Experts of a small language model: 13 layers, vocabulary 17915.
Below are experts of layer 4 (counted from 0) of a mixture-of-experts language model. Rows are named router (the router's row for the expert), up (a neuron's input weights, with its number) and show model dimensions 80-159. Each number is 50 + 12 x the weight over its row's rms, rounded and kept within 0 to 99.
After each expert's rows: "comes after" lists some tokens at least twice as common just before its tokens as in all text; "gets" lists some tokens that make up at least twice as much of what it gets as of all text. This comes from a sample of Wikipedia text that the model never trained on. Tokens count by the router's weight.

# expert 202
router:63 69 38 46 42 70 30 64 51 73 30 40 59 79 44 44 34 58 51 38 47 36 34 60 43 53 57 48 69 63 54 47 45 66 65 51 49 42 35 55 62 51 48 41 52 66 71 65 50 33 43 54 49 35 40 59 52 45 41 43 58 48 45 51 55 66 47 30 67 37 30 49 56 46 54 28 52 42 67 57
up0:61 63 54 54 67 55 34 55 52 59 45 55 59 58 35 43 46 57 57 33 78 65 52 35 56 60 45 32 44 40 45 49 56 61 39 41 35 37 48 44 44 59 71 45 48 42 45 59 71 71 57 36 46 63 49 42 40 53 52 42 32 41 16 53 25 44 53 35 60 55 25 56 37 46 46 53 60 41 58 48
comes after: "|", " ", " K", "\n", " G", " S"
gets: " ", "20", "19", "j", "-", " G"

# expert 35
router:59 44 78 68 60 46 73 56 57 51 48 36 43 53 53 42 38 38 30 50 54 47 33 49 49 34 40 52 53 50 53 45 49 72 42 48 37 39 51 50 60 53 58 60 53 36 42 54 51 55 55 48 65 50 43 44 44 49 48 50 50 68 43 45 60 66 61 21 48 48 48 55 63 50 62 30 31 45 51 62
up0:48 52 52 62 59 47 45 41 68 51 42 75 74 50 57 59 52 50 60 55 54 46 50 12 64 56 44 55 45 26 34 59 58 47 41 21 50 30 49 49 37 46 61 25 39 33 52 62 61 53 55 52 49 47 50 61 44 48 46 63 43 39 31 50 52 45 52 35 57 44 44 46 64 40 53 49 65 38 62 59
comes after: "′", "°", "\n", ")\n", "″N", "°N"
gets: "-", " /", " (", "02", "05", "."

# expert 33
router:46 50 65 65 57 46 75 53 62 42 65 32 21 65 47 38 54 31 53 63 62 51 35 50 50 38 39 42 49 34 30 65 40 70 49 70 50 64 40 44 52 57 69 44 42 44 37 47 68 36 67 37 47 51 39 67 35 55 71 15 71 57 46 43 33 61 52 38 51 44 57 61 53 52 47 29 42 47 43 65
up0:56 59 61 64 60 52 54 48 60 56 38 58 73 43 47 51 54 44 43 59 70 54 55 32 71 55 46 50 43 28 36 50 55 58 37 30 40 42 47 48 37 55 49 40 49 32 41 49 67 61 47 42 42 55 50 49 40 59 44 56 49 46 29 63 41 51 53 40 51 41 36 51 44 36 44 46 59 45 65 36
comes after: "\n", " |", ")\n", ";"
gets: "-", " ", "ι", "и"

# expert 144
router:48 56 36 55 42 68 50 50 56 53 58 67 55 29 28 62 38 43 59 46 57 39 46 51 58 73 53 27 62 38 58 54 45 82 41 51 41 60 67 41 37 38 53 62 51 46 48 62 52 49 58 55 49 65 64 42 69 43 38 63 36 21 53 42 64 59 49 30 59 42 25 42 35 29 58 45 61 41 51 71
up0:64 59 41 45 53 45 37 49 67 68 46 58 65 64 49 63 52 44 59 51 61 59 36 49 49 75 35 36 35 44 46 56 57 56 24 32 37 44 55 38 70 36 54 39 62 33 58 73 66 55 54 26 55 73 58 66 46 42 48 48 36 47 34 63 43 30 71 43 62 74 44 44 61 27 57 49 60 41 47 66
comes after: ",", " is", " was", "),", ")", " born"
gets: " a", " in", " the", " at", " also", " an"

# expert 182
router:72 42 66 52 43 49 73 74 54 15 41 50 62 53 40 47 37 53 50 53 50 56 45 50 67 34 48 48 42 43 39 37 42 69 37 53 73 50 59 52 32 53 55 51 45 47 76 30 53 55 39 52 50 40 35 48 58 32 48 39 53 40 57 72 50 43 39 47 54 52 29 57 60 65 59 61 47 77 27 40
up0:57 63 46 45 77 63 41 47 63 64 55 48 52 64 44 67 49 41 42 50 66 67 36 36 50 71 43 39 39 28 43 61 67 62 36 58 49 47 49 56 40 51 58 56 48 39 73 68 63 57 35 52 59 44 51 67 65 73 63 58 31 39 31 55 45 60 45 26 46 61 52 50 37 45 47 52 75 41 56 47
comes after: " |", " ", "|", " MF", " DF", " FW"
gets: " |", "9", "8", " |\n", "1", "4"

# expert 199
router:41 39 68 34 42 33 53 55 45 39 59 64 61 57 43 58 39 31 41 36 28 42 46 54 65 50 57 59 43 58 69 53 56 64 38 37 55 49 70 41 55 39 25 76 43 46 56 29 46 37 59 42 49 46 61 67 42 93 44 39 58 56 53 54 52 47 64 31 62 35 47 47 52 48 34 51 23 50 27 57
up0:54 72 38 54 61 61 35 50 69 71 51 58 68 39 41 60 53 44 62 46 60 54 34 45 40 57 45 55 26 50 49 56 51 64 45 37 47 37 55 39 66 46 55 63 52 36 54 57 61 65 46 28 50 62 35 64 55 51 50 70 35 21 31 43 58 48 51 51 58 56 33 28 32 29 66 53 70 45 63 60
comes after: " at", " in", " on", " during", " after", " to"
gets: " in", " a", " the", " ", " during", " on"

# expert 171
router:66 53 54 48 38 48 58 53 63 36 55 41 37 58 47 57 41 37 71 42 71 47 53 45 35 35 46 65 55 66 31 41 49 38 48 53 40 63 49 49 80 46 75 31 51 62 48 42 47 61 36 47 39 64 63 32 48 23 52 31 55 47 38 44 24 38 62 41 60 61 30 41 41 42 42 38 60 71 28 66
up0:64 52 42 38 48 44 32 43 78 56 55 45 67 61 54 49 59 36 41 35 77 58 43 46 52 62 45 49 48 37 45 44 65 53 52 47 50 43 40 49 37 71 59 53 55 24 45 66 68 64 47 39 51 43 50 67 49 56 50 46 31 31 31 66 28 78 49 43 36 51 41 58 43 43 50 50 35 39 46 63
comes after: ")", "0", "1", "2", "3", ".\n\n"
gets: " |", ":", ";", "==", " -", "==="

# expert 243
router:46 32 61 44 66 59 49 55 50 56 41 56 39 64 42 23 42 41 63 47 49 39 32 77 64 55 25 49 58 50 50 71 39 66 70 37 54 34 47 45 45 49 33 32 46 64 41 53 51 35 69 60 51 41 36 52 29 77 52 36 49 69 79 37 41 68 14 73 62 59 58 45 26 40 34 37 27 41 61 42
up0:45 52 47 54 71 55 46 28 56 63 37 56 64 54 47 53 44 46 58 57 50 54 40 32 58 57 41 56 47 35 33 57 47 40 51 20 50 41 46 62 45 43 53 42 66 32 58 57 66 65 38 47 42 69 44 65 45 60 31 70 33 30 37 63 33 47 51 49 44 35 30 53 33 36 51 48 50 40 60 61
comes after: " |", "N", " —;", " \"", "00", " mid"
gets: " ", "%", " —", "E", "-", "/a"